Weights of a small mixture-of-experts language model, trained from scratch on English Wikipedia: 192 experts in each of 13 layers, a shared expert of 64 neurons.
Below are experts of layer 4 (counted from 0) of a mixture-of-experts language model. Rows are named router (the router's row for the expert), gate (a neuron's input weights, with its number), up (a neuron's input weights, with its number), down (a neuron's output weights, with its number) and show model dimensions 0-95. Each number is 128 + 32 x the weight over its row's rms, rounded and kept within 0 to 255. Numbers have three digits each.
Before each expert's rows: a language model's description of what the expert responds to. This comes from a sample of Wikipedia text that the model never trained on.

# expert 5
Prepositions of place and time, mostly in, also at, during, within, throughout, near, often after born, died, located.
router:173156073113137139140115184100099140161115117140141172077135088171144114092112151126079119188092149091106112174195109084134071064076103143080122147107094124152147088165078122071093094113151101148136158159105133092118138166095106159088106159087078155147150160163084114107085166108109117157
gate1:074111061094122129131146139122126118095096123186126133169148127099119133154106107165099098197185114136124187158127128143147050106042130127181142139124101139132170158164075068139061187103128126082062126108127163126168116128081159148148140120124143142120098084127111094091127139134163187127
up1:084128129111106158147157147131202129182102135145111132093128050128118155096156143164119134140087114110164142128138128078168123128169044132079087126120150124124146125125130135217157175111092131093128126042085224119129135166148080136149188094160148113111119126137121154083177123112153130118
down1:126128131129193155134115119075023130124086170126137133111139131168183145159118137135124134123176107132138136131081140103110116115127164130164123128077163099116230132128109167129075162107101102189057142131196114155154166120137206142086142101149139127118110158129105128133097184152182095126

# expert 27
The conjunction or preposition as, especially after known, served, such, or route directions like continues north as; also became, including, like.
router:093114079158171120144092148169162103134098126164141090069124164109163096161089171075090100153086117141135157100142089165137146179120100151082104112145105158127147152154181160180104093152097129095164108169088102121166158078131120164100081130077085169075178085094099173107132119087101126160
gate1:119180095085127068153064146118064132113129097093141115132128141128132130045042136126163147143129150175116165121121141130097133037091129127164127112127120082129129173166120131128114069131079114029133125192181131114121161196137110108113119125113140145147165128124122129177105151084133129131
up1:137116110108169106122129074139104129174184095118094165113095161204169132112117100125132101171125110089018132087134169091120120147132092112127151150125129084136128119174128131113161124133112131123105131131118145122157121127113190099124250129093113130086131157117055125149144124138163038125
down1:117186095148128064142047122156140138132098189130143149144132128095061132090071109117118158149122118128197142172111146123163112129140098132125120143092148174129137104119112141144142116129130104106149164143096133120131096219111120125137109132139119140197190126163221132114180166123049189138

# expert 53
Inner pieces of Scandinavian, Slavic and other foreign names, especially j after a capital as in Gj-øvik, Kj-ell, Azerbai-j-an.
router:102091124119170143162136150100164163158125115135093174099186134143167086168115122137174144088079137110105150166096128154157091168129176072160084189184076144129123094109174155132038134175120119139127106137135112098078122136086182112129092108106167157116121104146123175132101118090073070090
gate4:140153086158131133133094135152142174168105117134052195052140117116100138118098132139140125133123127111161138088124175083173124129128159152091127120158125129161138193162148095141114052140103131095126148197161130087127153127121125097189126059100140135152147107096048122205111129173139062123
up4:120076104163170117155122154129134149021165139153165127129124137109088050110133131176129129143106123145172127132108164142159076122119147092170184135124128127127162094144106127118140138105128078146086166142082118130115130107115139066122108141205047143109138123109217129081077129154062135128
down4:176125122104129174127115106107125105130128081214082111101103117132125134143132230129181155151130132109130083127074129139062119153131095147126139121073041127124076122145125124095132111119118108128185133097101138134128096158118203156090095068118147162178119103140171079118069129085115105136

# expert 48
Nouns for sports teams and competitions, such as League, team, Cup, Championship, Stadium, usually after football, rugby, or a league name.
router:088146127093171096152171117159170157149114177101135120102133091156140166089107137065056140150089105157179094162096078136181146128148166098171075180124145153122081104164132082078117126167082087155131093164162153165174083160135145156130145193136169101142146099100092131117167124109137123099
gate2:144102079176110131126142120137128133129133161086231158127129138150140072130099081141103128136117105091165131129098100159121130025130127150119160109131197177163049147115132139107122158153110109070106153113182119164096112145223130068128122154131120123120132122153115130180133112128119171187
up2:140119144161119113119150155128142103117109173149122057050149132132107083126128128065077130209072128125255130114135130116132107124125130138115065141155130114244156113125117125091132082129128131128138097127155181107197126130125116082128089126135140119154132142125151158136121092080116129153
down2:079128151059131118133130127118147114181098130126126226123109130147153190120172111103209126172092128142132154137130129148132132171128145143133129140140134072103109119127202068138123193131061139141135121140159121116135114098127087092206205184128131131196113128122127192127111130122113084124

# expert 60
Colons and list dashes in infobox-style lines such as Date:, Born:, Kingdom:, Author:, and leading hyphens of bulleted items.
router:138123117089163171158160184172104135099122094103078152125131104109182097086175160188118181077114079137131167136177131137120165179099099182109129119114100133139147116122091085151109075161158167060182102108156130175115089087204109175101124143108160105143160146133115146089120141106132112077
gate0:155119123127157135136097179131202193127126127068127153152131123095182127125185128128079163116040117170092116102135207121064135130116123130117157133134155127129129136144081103115126127122135141140057145160149126136142125120160140112089148016190075130136074131162175150144119118131160129167
up0:136171108122130130125081135118111178123136134140125112116152198123104131099128196124129132185129130163136134132133082128108174089160113109148128104113142234118126133121144103136129130136120103110121129130094143138076124141089129126122113167128125144176114123112201133193191126127052098000
down0:115115125120165154128176155130127105131109110124088170109120071051097128128131148122136141134127081124127155131160128104073135131114096100137108125112130089122119133134148130125142154126163122101166126153139174148127125070224110113153121117129131114132110123141217154038128148125118070255

# expert 45
The words The, the, This, These, each starting noun phrases, both mid-sentence and at sentence or title starts, e.g. Star Trek: The Next Generation.
router:160136110141138109096130137185166098091174103096128129170089115103145109092102125105116124093127145126176098178180154145104162065141167129115147166166122163139180180094090166124112101179077097096085082074080078141154069090156149140079180103103145146135114161113084161121155175099096116101
gate2:080170128128155132188113123126124125134135114135130176128126124122126118187128181191162128129116131145128124144095119137135105184153191066129000168157128216129072128154133130140127020130089150127120125117135121126141141126127120120118125159079122140116143069131140151126126165121178133121
up2:130110101150129131158129182150157126138151056131126143114088044166128222121135118130107129187176152123132124134098177101109092132122105133143238171144124129153122175116111145116148164156091137138125159150071108130131116129142131128150148131128023122127161180074130070128106114104131088147
down2:142159190122121073123135123099113122082121219116125126084155160086103128173118150116157139109118082127124130132174029122171134130120132060052087135126126138113046111132137116105139153067129125134192125127127131133139141136111128101213111126152128128125131107147200157102077128141186120129

# expert 21
First pieces of capitalized names and words after the, of or a table pipe, e.g. New (Zealand), United (States), K, A, Chicago.
router:145161112116181110156117139154160146156083148120151132117173147102176067116092155118149115127084127141163152149098123172091169171155161126126087175167091178095101120115167137162083084180124090114123113118144150151117172090086110159068076131083171181124103136175106178093146166071077082116
gate1:132110123192141150158129136147112120122142034130103123166156138132125131082151163100124177050132121152097119140124133152162086130099086118184119127135132114131129104127178163055195139073109119081129125136054110110044149118128137109144192140150108124128213113129151098142129171132190127150
up1:081132117175157065124148176118133135133181070144136116102126170154129118111110156075102135135150197118046109140147121143126132109055115163128163134134119114141167098145057116136132079119122142132146023113129099128109176122103064093123134113188095116147137136136141147122168179198102140090
down1:180110150128128099126157058107101120124138050212133023127119134123136112091183139136066144151131145114113134171142116123200100139119159100129182125116155128121087137132110115136161126109138146126120055225078142118125160130119115133130138122124082128088081124072128127084125142108120150181

# expert 47
First pieces of place names and words after a preposition or the, like New York, Mary-land, Philadelph-ia, asteroid designations such as 2011 AW, plus on.
router:147161112118179109157116141152160144158083142122153132118173145099177065114095155117149113129083125142164154148098122173093172171153162125128089175170090178093099121113166137160082083179123093113123113120146151151117172092087112157067074130082171181122104133174105179097144164072075084116
gate0:144126147150049161133122139106154065104120105168088091194142162125071130139178136122134132131117152068151114112083149088118124153133145140055159123081102176129155145134137124151198090029138126135158130172109132009115125135157120141117134128132141157135143159111110076129114139169131129154
up0:133143113182096146155143122106137082125148093167148154131154132126145114066116126154188118148092128059088120135107142149131190110156124141061112128027028166144126116132128126127166090121198095086149127176074115115123132166146153157156139077129108108131128110144127217103112117128153135111
down0:118084116151144102144151194124122123169193147123105120118134122161095135137071128101121136114127144160211134089106064072125157111167173155166148138161076122145136121089096185033173143131146146152166130136110133127110173117121126173116216146149124182098140123136085191130166084130128124127

# expert 7
Vowel-heavy pieces inside a word right after its first letters, such as disc-ou-raged, conc-re-te, f-ear-ed, plus accented and Cyrillic bytes.
router:132111144179175103194147076133171150101089154119119092119171121080163100106111116172148094084078178082054108124066095153100138121104145100117163123179103178079119120114168108138150142120132111093102144145167146152137167150147169195097085078115159134090082092159102166103139116116093107101
gate8:138126208110137118133132064128122133140201135122126197076128148125157135128129160127154118139180155133145078127169220115026152129116123123125128129156126135141107126126135126124102186167125125127132134119127125136120138138129255114129129104144158126165016118119142131136104162133120131130
up8:140127168100145105115101122139132144126099054139137127130169154114124094116098180041148123147164126127198136125131096137124209126119120176144161191122127115103102131176130129122050144139133129163143116119157118084107100135097126158132102117156187069133124132129038117125226138126083125182
down8:120113127066132148144133124128129105116133130181138128147140128135149137156055145134127164118132122142180246143127191243111154125134134094071153216089202135083109187129130127104108138155126147149114128135129133192147117118122145080112109093130157107116131155131098139176129130132128177127

# expert 61
Number parts and what follows them: million, ,000, decimals, %, ft, degrees, and letters after digits as in 3D.
router:117100177160137128135113076171183098104094086148128094157187162148159103101134144128127093132080128091104076157064094151118126187137137183135101170110078152132093150091155122178131094151162110146117186159147122076135112093107146126110082081107186187087099153177118104124168092142100111081
gate2:124151127137111126145124087131092128065131122123127129075179071142132131118128116120139128130146125029117147124129094139128206130078043123177188138101109130116133124100060133147145186088123141128136092120120107141072128031099128125142142112138157123110099217134137093115131108122130139205
up2:110216156127162082125129086119136095125108159127124131130127122110153197117178132129092126111048121112172151127185128156116192152121123126145119138122190126084139125133068133134155161129123120150086128150158143100124170111131121120079104116133130201050123230116128130095124059133122065131
down2:117116127133126106119117138125139109151139166158159058111040103126123072179127128152132114084116148174132120123129120090126144150141161063139114110127140053156066132128132092127152089141119131132130127133104137172092129134185087096029152128063063154091072093165042125111117103118117125115

# expert 41
Words beginning a noun phrase after the, as, of, in, chiefly the article a and capitalised name starts like Un-sliven, Gil-Robles, plus empty table cells.
router:146162111115179111156117140154160144156083145120153132116173146102176066116093155118147115126082124143162153146100124172094173172154164126125088175170091176095100119115167137163084086181123091114123114120146151152119172091086112158068075132080172181122105137173107177094144164070077082115
gate1:102132131127127144153164111149136105085151157105078124100137140148146189114182161131141118108140075089130146124170090107148069099121131120113055125131165113135132127176053093168079131086039135126120080126156108145132154112128134170178121121117131113119154070212152089100124181132214135124
up1:160055132120119050127129119150128101173146129103154083147115146138123166092056127116178098127130144077145127161169125185133153132131097130145137074148132151073145075118121135095230102115130111125242123158124125134178114051132132136095120136121112103137136158086098164134134141149147097112
down1:161113125139071106110098121167117120109121134125131122101134130117069128141098133139148117115180131125164132063096175109115120157157072097109092137149073115118083131140130162123207116058196128168126133107125147191052085127179124067149110108065156132178171136148060122154124140169126111176

# expert 26
Opening pieces of words split into several tokens, often first-name initials in election tables, such as E-ugene, ext-, sup-, fl-avor.
router:147161111114178109156117142154159144156084142120151132116174146100177067116093155119149114127082125142162152148099122172093173172155164124125089175169088177095099120114166140162081085179125093115124113120144148153118173092086112156067076131081171179123103134174106178095145164072076081116
gate3:120131172107129108146144091146147123137129197133053119129117110113103193183134111240118102126158160160119102122105209130144070098101088107134133111093155072126178113134173145117072171115124089121111061119135085124128095112142168109176110111117087096128146069093134154125136129134146140082
up3:155130156137107128129115130117113109123110139151157048136176138134130124145063144108117114146093134161134142145103085152134220134124072152074132158134143121140143106167131158135120077117127154192153135089097137141117172057090185072138181095157114104121110134119079204182067129155188145164
down3:148122123117195140131137127112149136135105128248118114130111094122140104124068112136111088161123149093150133131069121203159119195143103125152148129163118148057060118095168086129142123128151157126137132112150101058107182084043166110129129108182087174117118127120121127118103132125119079129

# expert 52
Word-final endings like um, ial, ium, ors, ical, such as memorand'um', ambassad'ors', rad'ical', and Latin or Tamil endings like piar'um'.
router:110178108129145084092112146203148088160105095111135145156152161117168116095116174051179087087154097104175173097152101121106185187138150086100111110161084116138136138119155134168078078123172115128070103115143122138163169130096087139090103173092158175104132084152158152129134124081116118086
gate1:120130137195120159135130113130146087127080154107085166155061112135186122132155041136109103050187146130107144136128081127138128085093155086117126125149213127128133129076114085174128141116127154123129094133128127056114138155133187156166079128101099130155143127117186160111129173076165118174
up1:128149122085092164157140134158085091178133095136086122156090043124085101067070129085105142139144113214169155014130152139111100114136124137133139091111106062129148077114125125191127158137139156144127115110108094135140125119126127127132134126070171138131117136115124141152149126110171086051
down1:105146135123071120160139085127130155158132141151173136067084122146103135132124217137123150136127217139172088165155120113122116148123095177097117088131075131105122095255149134109122089097128128131142143123084130215166094096132139129127123127188141160128093123144129083137151092118101163157

# expert 16
Space-led capitals or short capitalized stems opening proper names and titles, such as ' D'ance, ' Mc', ' Jos', Cnoc na ' T'oinne.
router:084140130144164098091119105152118157132113110094136172102144151175119095169126088138155104151135186105079140177092157174118081122150170058175129163097143177069165164129155155157135200179156136089136119109160115145094107115138109123077116123158127092148074205132120140183158107113073099102
gate0:172059230133129133150142132124115124129106117129105140074172124158127162126111163122150145070077113113103081127141160134133094142085074098114102076152152165087161112159178135186095102123121116156119157145114124126148144121160149151038136087152136068148131125181091109134063166076134086126
up0:097155115144121104137097132123137100110117094136136121098104163122142159140188127114208176127128123137129137120124065089067132178238063128117054115142117130117093128203125113160126092145133093133130097141125235137188110115122146113128128131158165154098136138165117147129117189092149098146
down0:079093074153124126127131137144209115137123099112154126136129255123095125135081131125114100122125220130115132139126128105229125122140162126128129117077122150122155118098105081095133225140113180140126094093100117100122134144077107092161107161128160118075114114129121092160119126144124122127

# expert 23
First pieces of words in species descriptions, sports tables and lists, such as C-erambycidae, de-er, commun-ist, Mount-ains.
router:147162110113177109155117143153161146157082142121152131118174147102174072118092153119148113128083125143164149149099121171094173171153164128126087173169089178094101118114166139162081083179122091114124112120148151153119174090087111158067075131082171179122105136174106181094146166072075081118
gate2:159171173125101161082102116144088160179142117125131172118145177147105165091134125128128102112128121104087073099165157112165097000106091149123170126132170114193152160155107139124144112093165094179052128131151108109092073126127125078089133126139117132097116120116106095142116075099091138089
up2:131119201076162124126141135134056178081124120110150135074154129139065117140140133141114145108132119185121131135091121137112189106207117128148124124158030128093180125107125125127122148159080148115157130111125112137248113107135148091174142128071141136174111126132106142147118119148148196121
down2:146083144205139129131131117121120152234139117131174133121141115144129072192125093107145137153114044143128139119157107130147106160175149177115114124102043126149129147141121115114144050152085129114137184128129026127126093123154116131096134121139133049138059122126130128133114154151143146112

# expert 8
Byte fragments of non-Latin scripts (Japanese, Korean, Arabic, Hebrew, Thai, Cyrillic, Greek) plus accented letters inside foreign words, such as 주, フ, ə.
router:169146159086160114150107126174150108089091095070116098150149094091165063153109116107168137095068128126149132165169134157103135155184165090116097114151113157086131098115164170168076100171155065138124132108134121194103150098176116104082087148129158168122153097167090152157093182150133103076
gate0:113118124075109148151120139160110051089126108115130098109121034135117154152173125114124075156085125119144151098143133131215127137184118054128117108116157107165164116165134157177052107168126129098145130143175124128130129195121155172152137134131086124105035166129170093127123139080129139132
up0:148126140167160119145131133130124074102150125126134117074142043072119156131098130157141093104148139115174125088139070200125126187173127128133128097161131091108176218238128087119152164138074148138127096137134115125172137074079137128128121137153132121121139131112103124194133097123065112116
down0:119187165140133133118159139093115000125132139186166109128135138127126160097126123161142115075117107165132083159145006110114104137099101138161129143100136093082081121119194173130127097134142118152124105137142181136138173115130149143134163145133159130133129153137130109129125102122210127157

# expert 18
Forms of be and have (was, had, is, has, were, been, became), usually right after a subject like he or it.
router:100175091183146116166096094124081164074172154188086111157089160160148148098096152137107164166101092142149186105112106155131141107142112169127097143145133133170118152163089164163141100170120121153186109152146168075150132172081166144124155094182134130176090120122170156076073066124132094147
gate3:122129160149116124124077110063114152165042139160076088137141150154166118173129136173157085127144127115117158082131113116129196124057119136158123119119131127116098131053136121083137121178112141103119160077096111084116133151090108034041139146139128125106126156095150106128158145115128158056
up3:128155175104091162139150111078135166155066145129145138082151129119131140139072128123129120147063134139109207140121130060127122122114091150118131082120126068136121128094096090134150052070128139148129134143130103070145120174137184129152043156148134171183066176114096128130126127094091127191
down3:118115119117129171169169135121143127128131127133096150113114103136130122079128040105071128114086146168125124133079099134181120131132136129123168130155122128127110131129110134143233130096118148135188124135158032051114148177110126176213096120124128180169133105118136126098131130128137116227

# expert 29
Tokens opening a table cell, list item or heading, such as capital letters in observatory codes, dashes, "===" heading closers, Sch-weigert.
router:147162113116179107155117143152158144158084144119152131117173146103177068116092155117150113128082126141161154147098121170095172172155163125127090174170089176094099119114167138163082084180124091115125111119146149152118173090087111157066075131081171180122103134171108181094145164071075082116
gate3:066163135166123122103160073112104219146191134161133071155103186182167133146080051148107138042145111127127101144176120124114128166098083122116161112108127129160135118149109138153150144067155124082120126130135133152151141183102096085157132097137086128136148139118118211127168106111101135137
up3:027115122149173131099139193144103120204179094142129080129142097204127132158083106055183135147127145139104064126126071133121137152107137152121044127137148128176135088122077178154079122141132124135128096057135124099116136148154129138123122133144159139105129133097157129141165145115181114157
down3:136113135126105095042148130100143116123183127122083156151107181078074097105147150122148107127136142133146114085153083135125129081126182093131127117093160142104095122124161103130109148124148118120141111131092116173085147104063177115213148136232117069120146124180136209125108181143095121124

# expert 58
Number cells in tables like "1," "0" or "1" in election and sports statistics, plus line breaks and short word starts like ' per'.
router:146161112115178108155118142153158144157083144122153132116174145100178067116092154117149115126082124143163151147098122170095173173153162125125090175169088178094099120114165138163082084181123093116125112120145149153118174091087112157067074131082171180121104132174107178095146165071077082117
gate0:097093159126120107146113133130164042122127076127176068103079110189148123197155131111183107134094150122122153125168129154118122129137093117114125075131115123113123116043095104094170134105123105121124128107161155143095098128090097125123128072161120052116126103121104101158045080140067073155
up0:067024079114126117148146078155121104081096106123126122146123065237141202083143151130131131132086187143126172131124123132132129079127154087127098102094118105131063055121110127130121124098170138111107103129093119161094154104136136064130132095109100182112134121134097114152132149089136121114
down0:137157097148154122163183144125148000137104120157135133181194123122120070140089103151126161118160147208164159132129096122164124171140121087124181083149060087168133087134153150121078103148139116140103108110147123125124105180152097111125144134039116137129142100106107180130116139101128103139

# expert 34
Short inner syllables like ep, op, ip, ap, um within words, such as single-st'ep', Gam'ep'lay, glyc'op'roteins, n'om'adic.
router:071146113112107135183146131087170101173096159107137173132168153118152112109097162167170108125118122080110058108101102148164162169130135095156135172186110154108087094151183155147135080159139157119111135136127163142090169170097145150130066104117147190071194072149103177150133101125145082156
gate10:152189153157144153158126138159120112105148109134129127136120127195128162239141122136064129138074219093102120110133135132127108128164045133144132128115109147125119185122131132127108137128193102131153170130121158090102182130070174133181146147183147128054121153129150165107106122106153175133
up10:098129166155066119081110138129129121191090188113077128138054130093131149184156149121128136132113136128144130156132134126108149099195066102167036195103115141138186141122114102130128102067112130116147106124108131201118137125115130128126129105144140124112112145133119146210081179091051128121
down10:138128124108103132190113146117119129094129075112191100099060126089119148146101145151126145096132130121073118056132123137140128124124162132128167128091126132167120191118121023110122179056115128155100126153140139106192079119149128133121127148114151123077123129200102069130061170116165071100

# expert 9
Pipe separators after numbers or entries in tables, line-initial list dashes in infoboxes, and year-range pieces like –201, plus can, would.
router:148162114115177107156117140154158144156084145122152132116175145101178068116093155118151113125081122141163150146099120171093172172153162124125088175170090177095100120113165140161083083181125092114125115118146150151117171092087110156067076133081172179123104137173109178095143165069076081115
gate1:145172076124143126134181132137131112142121089066172121158134130138102178155140143143182171128067074123117084116148057150101104128107118175172126065082108153118120136073128147110143137111112155133121141098112192085099114150134141153122088121151096084131105107127072140156135115161154201235
up1:128039100140073131075071119139128074110148124137117131120018125086120121125172135137115119130149117109121115121141134131143126128120076126162163185119109111137104164121065124134126122144086128154199111028128151142096111125156123114143126147003085144121131131126147146104123128159148143104
down1:109133114093175118197128107111132171103126173132168119121151177141129119134141136120148131125026140142159196101143128118125142056066077095145109114126176133024112154077126140123117134077092115099127133190087113152089083179171112081150130120130116111104102110163130097106118157084128131119

# expert 49
Line breaks, closing quotes, colons and brackets ending fields in lists and infoboxes, plus country names like Germany, Kingdom.
router:145163111114178110155117141155160145156085146122152132118174146103175068117092157118150114126082123141162152148098125171093171172155162124127089175171089176094100119114168139161082085180125091115125111120144148152116172091087113159068076130081172182120104137175107178092147163070076082117
gate1:133159061102136137142145000120107105075132135130132208130166110105100121141136137061105095169121136142139124115091121114139135082149123110129161152109150131165158137148091120133134112115088125218097148134090101130111124113139131088087090149148138110126127104092022049127114106158127137119
up1:076115113123145115152055211088094121126090092182166154134165111120097121116131102095132123150115043148138140111110093129127106138058172127137076123155125161122097154124128134130081173134162134112120131109046135101137141093148121114152107171139126117185126218096084089097200112154107128133
down1:105090126134131085129149150175163116061125150177127160153108115104091122170144137134120180181168165152162151121142104131176130134115169134127123141136093036163118139150133129104063153153156105170120139097090147155106083129163130030120174150172144166102209124128140134152075169126099084154

# expert 25
The piece right after a capital first letter of a proper name or word, such as B-alth-azar, B-ally-mena, M-ath, plus words like God, Christ.
router:099144119081150113137100172121145159139123109126186192103116148149189135060147176143170108129148179109110187106126133127121192170142127074159099177174096154106090119071169172125118138178078126125130160133095097143140132095116143174080139164116156152123081096172079139153185114081087128106
gate2:115144096131153143124087216138109151117143139122126134174122115139120121135124121255072154128124131085128118155084141121206127123139135128152133055137071065105154229122165087135127130121099125144129063138130114125136117135108155120126127148131098162099105073143165171118125129187116124144
up2:093118178098177123130129145154126117117162050217140149145096124208183150114167126120126149142095116134216121091112153132124109141097135130120083166130118132153163099109106205101093120123121164150129125127060119119139157162148091147143118078121040136124215137078122145125124111126127128122
down2:154136078130129179130153105110123129203151142129135089125131086133162128105127170075158145135073111122105127131111121148057115143170128163118117121123151124071133115135125162121127128083080102107131090126211173084228064103122146242123111110099126092165130179138129131101132145127146098130

# expert 54
Word-start pieces after a quotation mark or space, often in title tables ("Mud Sticks", "Nuttin'"), lowercase m or bi starting words, plus line breaks.
router:147159112116178106155117141154160145160083145122152130116173145103177068118094155120148114128083126141163153148098119173094173172154163126124090177169089175095099120114166140162083086181125091114124113119146149153120174091086112157068076132081173180121103134173107180096146164071076082117
gate2:119139116123115131164135078128146121111183150025112133133142114137121119123136193174136122070128079145118134097186070119106116129122129109142129167103156074132171139134140063124155158188116081120186165129101124157156125110100115106122128130133145153198158111130085073176101087147223093106
up2:117146111131161152144139108107114116147158139213125162151138071137136224124113126194110160148131080128116133063162133110108130138151176145131145099131113132115195080122131138167030154117103126116129080097144125108198158110115161145106060147153177126187133070125130147095121125145134106075
down2:143157108094156117129172152136049062123163160131062167111127136121123130112122098000154111130127105130136070135086115124161096199111169026088088101144130119117089138133126188129107130095126176114136111139139121137149155137147150127108107133120129128120096152128129128103107092170128126163

# expert 12
Opening pieces of words needing continuation, such as aut in autumn, capital initials like W, and plural or verb -s endings.
router:120183092093175107149109133147172129156100127108145145150153134123166060147076162136136099126086142152147157133097130159106171163168170117123065156164108171089119082144173130145091104178135093111134120091170152150126175108108119135061067120096158176117090125175141193080153169066098105103
gate3:109133121130112133138134126099093223120119087202109134129126106130103172127129211127136143115180096125137136125127132115124146117106124128130152127115157124202127132133130122136149125124093111150135196123087119065133127136127112055144127125051234120153027120155132128193129126116173086137
up3:128140210129125108131054150122128109138186129063129119116196115117106124138167142148096131131087099147124132135227114109086103098129171115170015119158130129137108084117139112098123147129141134099189147099132108209125181125117172171115129123124138178134127148166120131155123189107149129134
down3:149051129188082162127078097130099040173128161161098141191143120160101092129122130090154146136084124133161144163208127138111128112156100134105119132109156112129123105098133104133148155128131134123142143140088173170175118140134149112042131089135220106136128129110089113112150146125118128034

# expert 17
First pieces of words starting a line or sentence, especially genus names after Genus: in species lists, also line breaks and table cells.
router:147161111114179109155117141153160146158083144121152131115174146101176069115094155119149113127082124143161153147099123170094172171154162123126089173170089177093098119114166138163082085181124092114125113119146149151118172092086113158066075131081172180122103135173107180095144164071075084117
gate3:122103083075128116120129101152097139053167080201137122143134135096120130085122169115108147126077143105103179110092108183167131096179110015118125103136111116092186164178151128114144143089119143104139080118137101129086105121197085122187126123090127116121152106117142158131165148114130155064
up3:134144162125126170136125089169105106175095131121114096132171143119083123132137104186112131148142119139116031096099135139109065123132160168102137111129115115102155148071098150131166100130147108117131149110127123134237133121098181183098118174128228151136162150121121128179032107124129117114
down3:135160155101134137138126160178048103130123122058144138128168092132126102106120090142076229125111135102247137100094147133129127138133127125089114154139101173105168075162181115114202107135189085126086136125131095121133115134079171117099090129146141134100111131144104141114086148157131117092

# expert 22
Line breaks, four-digit years like 2018, and empty table cells or hyphens inside list and table rows.
router:146160111115180109155117140151159142157085146121154131117176145102178067118091156118150113124081128141161153146100122170095170171154162125124089172172089177093098120112167138164084085180125091115123112119148151152119172091087110156065077131083172179122105132172108181093147165069077083116
gate0:154023107142130144138111076131145201119203125133148146162104154133055191101159138125160169110118108079162141107153123086092104116116129131168128111134154142099092120126146151225140124129132064143124149175107140117106155111061132131154168086149157085110083154110110126145127158132117103179
up0:115143135142155077143110161101159106164126116119130167119154019087127125088123127122160116126222127176080136127164094123113193131123179074122123132121116124125131130192110110132137090103080153101132133110128151172124045140123111151127139128105076136124171149154072164118141135125110025105
down0:162133063136102134143159065130144132111125069135126135197125216118102126122255129134136118147103105101124071138066152128087140080139121074106136109094157128147144187195147112128123076124126114114086105160100137139094152182090122085114134132080133125144118114132088119119127107082122138144

# expert 30
Table pipes and cell contents in election and award tables, plus unit abbreviations after numbers (580 m) and word-start pieces (reg, col, newsp).
router:148162113117178110157117140153160144157084145120152132116175146100177067117094153119147114128082125141160153147097122170094171173156163123126090175169089178093097123114165138161081084181123092114124112119145151149118172089086112157067076132082171179123103137173108178094144162071076083114
gate3:133124129150127063132152120110146149113117131149141160182064116076109162134123136087136148128157130126142105149118169129148104116121140168134143093034126143131134222145137127127136162143093103178112127108204147107160121124128154134160131056122128113130134100141123000141103120104173153148
up3:155124148130120122132056031190134146154181160087189126094085116124101128137161122117135141166127125126055102118155143148104146153107155138133123177099135111062133129167130132134119143071226110088107110185105084117142134168090124144110138127155172146073123148079117130134086097179111138096
down3:113170129132234127087133128125100141117108145143116148142105115115107236127165147112122131128153084150133142118146142147037102159133120114122064132121130088067138149116098154145174119132173063137129182154131149100175162126074134149098128153189105144143132122049115145155104101163179128114